From a checkpoint of a small mixture-of-experts model trained on Wikipedia: a sigmoid router.
Below are experts of layer 16 (counted from 0) of a mixture-of-experts language model. Rows are named up (a neuron's input weights, with its number) and show model dimensions 0-191. Each number is 128 + 24 x the weight over its row's rms, rounded and kept within 0 to 255. Numbers have three digits each.
Before each expert's rows: a language model's description of what the expert responds to. This comes from a sample of Wikipedia text that the model never trained on.

# expert 3
Description: Opening word pieces of personal first names and surnames, mostly in lists and tables, such as Bern(ardo), Ell, Fred, Mar.
up2:144163075155157091117119138150137137104153112119093094127144139114129100146147143113205153136126107147100148152114113106114141116150136164107145093159164146074125126121150106137132092124164137158103157150117149090144114133128110130139135092137145157097127148117141142132129108114075141109135130122161116096128133129050173124171110158153087184142136166144126153163143099127122143105116101142137115133117096118112157155153155106146108102136141145152119129118115122119106153114139104101138117122140103168071156111121133164128145149157153138152114151095103102141091188137104152098

# expert 48
Description: Pipes, list dashes, colons and slashes starting entries in lists and sports tables, and country codes before athlete names (FRA, ITA, ARG).
up1:109092086116115087160094097122116134113057103102132076149125151161122108172102120100128113178191175132143159147106123095165141147139137137091138105117149154139151130114184110096161142126141156132111167132143088130075097099119118100123087144112124137124160151127161099119103130136125126122159133147100148139155135109131105102146103103108154138134121131138128124112150112164083153117177122102148108186142139097139170149110147142146152114112121106112116163110137122136126102114159142129139135125119161106133122160109167140140168114127132089135123164133166145133166154102132145120

# expert 26
Description: A word-initial capital letter piece, especially A, Y or U, starting a name, e.g. Adule, Aldershot, Buenos Aires; also leading digits in tables.
up1:104124154148097131164112143103085105096136158143134094121111142105105133104141087139134166135159105116086081127123105127126117166129114115138145137148128177113156120141127117131108167142145130114143138123152142123121117094123115168164099132127157142094093144120095166116113130176141167103126118130097108156180090132047118145140134146113119161117106131107156161085172121111120113116109107146119136112105091158133166145126143121142134129086179153136164088128102136169116139130168111124158126123124137141123156097108124131113184147130131096126163122112125133184131184141088160150

# expert 17
Description: First token of a new line in infobox lists and tables, mostly dash bullets and pipes, as in "- Born:", "- ISBN:", "| 2010".
up0:089110082129144143104138120141136102137150175082142115133111098082127123141132148146105166190133139126140154121098110144101140155147166121122156108108130139171118141126154123141123088116138098140131145142142107140125116097153124060150116089111151141094116108117151137128129078161134161151130114128112114111138155118114109111098115150091105161120125132139144121154128108106118118202176060128152117120115117105109126112133140067159130103127133129077159104118109125115153052122108108131061129103128188128119106151126105108129116131121124107137142116145126116135105133104122172131

# expert 39
Description: Capitalized words and final pieces inside names of organisations and institutions, such as Royal, National, Air, Legislative, Broadcast(ing).
up0:127085081148131105125116073138138145140134115144158121155186111165160103100119153086109132127116136102139137084143071109134142180158087154124151160106162118144104157152139097140122138130143156125098117148137115169155127118151149136153147110133150101153095120178138171170155126107138153166127146115137133152146125106119133110101158136139118140148092129154127133110180087130060111156147130120139099126125112147130121137114130121149150111121156132124132188125133122124133148066097132154118120128118101154147083088127130144135160143171154143134109148111142086158108172102148107139

# expert 49
Description: Colons after infobox field labels, table bars, and zeros or digits inside years and coordinates, e.g. Climate:, Position:, 2-0-08, born.
up0:142111108153118107110105142173131141130161100074134097144122142144098102112110107082117124132142091118108149109127130127126139114118114135148114086135113090082181120102134098083100179188117130140122162186129162112145121145130129153168113139136131118097088104115174129162150082137085124145110143148119167127142142137130132139110131121169139138162174174153119151121114150162156129170101121159137089113108133148166135125126144114164166109159137073121123123142122134150148140103154089098107102115130122113119121107139148124095135096162108097117101092162125128155111154116140107171

# expert 13
Description: Cities, states, countries, universities and newspapers, or their final word pieces, e.g. York, University, Jackson-ville, Alger-ia, Guard-ian.
up1:119142092121114109097150112102132142160166155129100120123111136106112060132143109136116127174141133087143144079083110144146119093127136122122116142099113173163111175162144110145156166112142134137114101112183118135148117129099153143128098139191137097131117155117163164118167102110093119143154124150105172081124125125124085134160136067142122116147154134128119131136141137134142133162141102095125134144087118112148166088157122103158133103102136148096106103133112109107145147078140134105075122164130136124115124112119135125144175106091124107112132126069117118108126156126137173133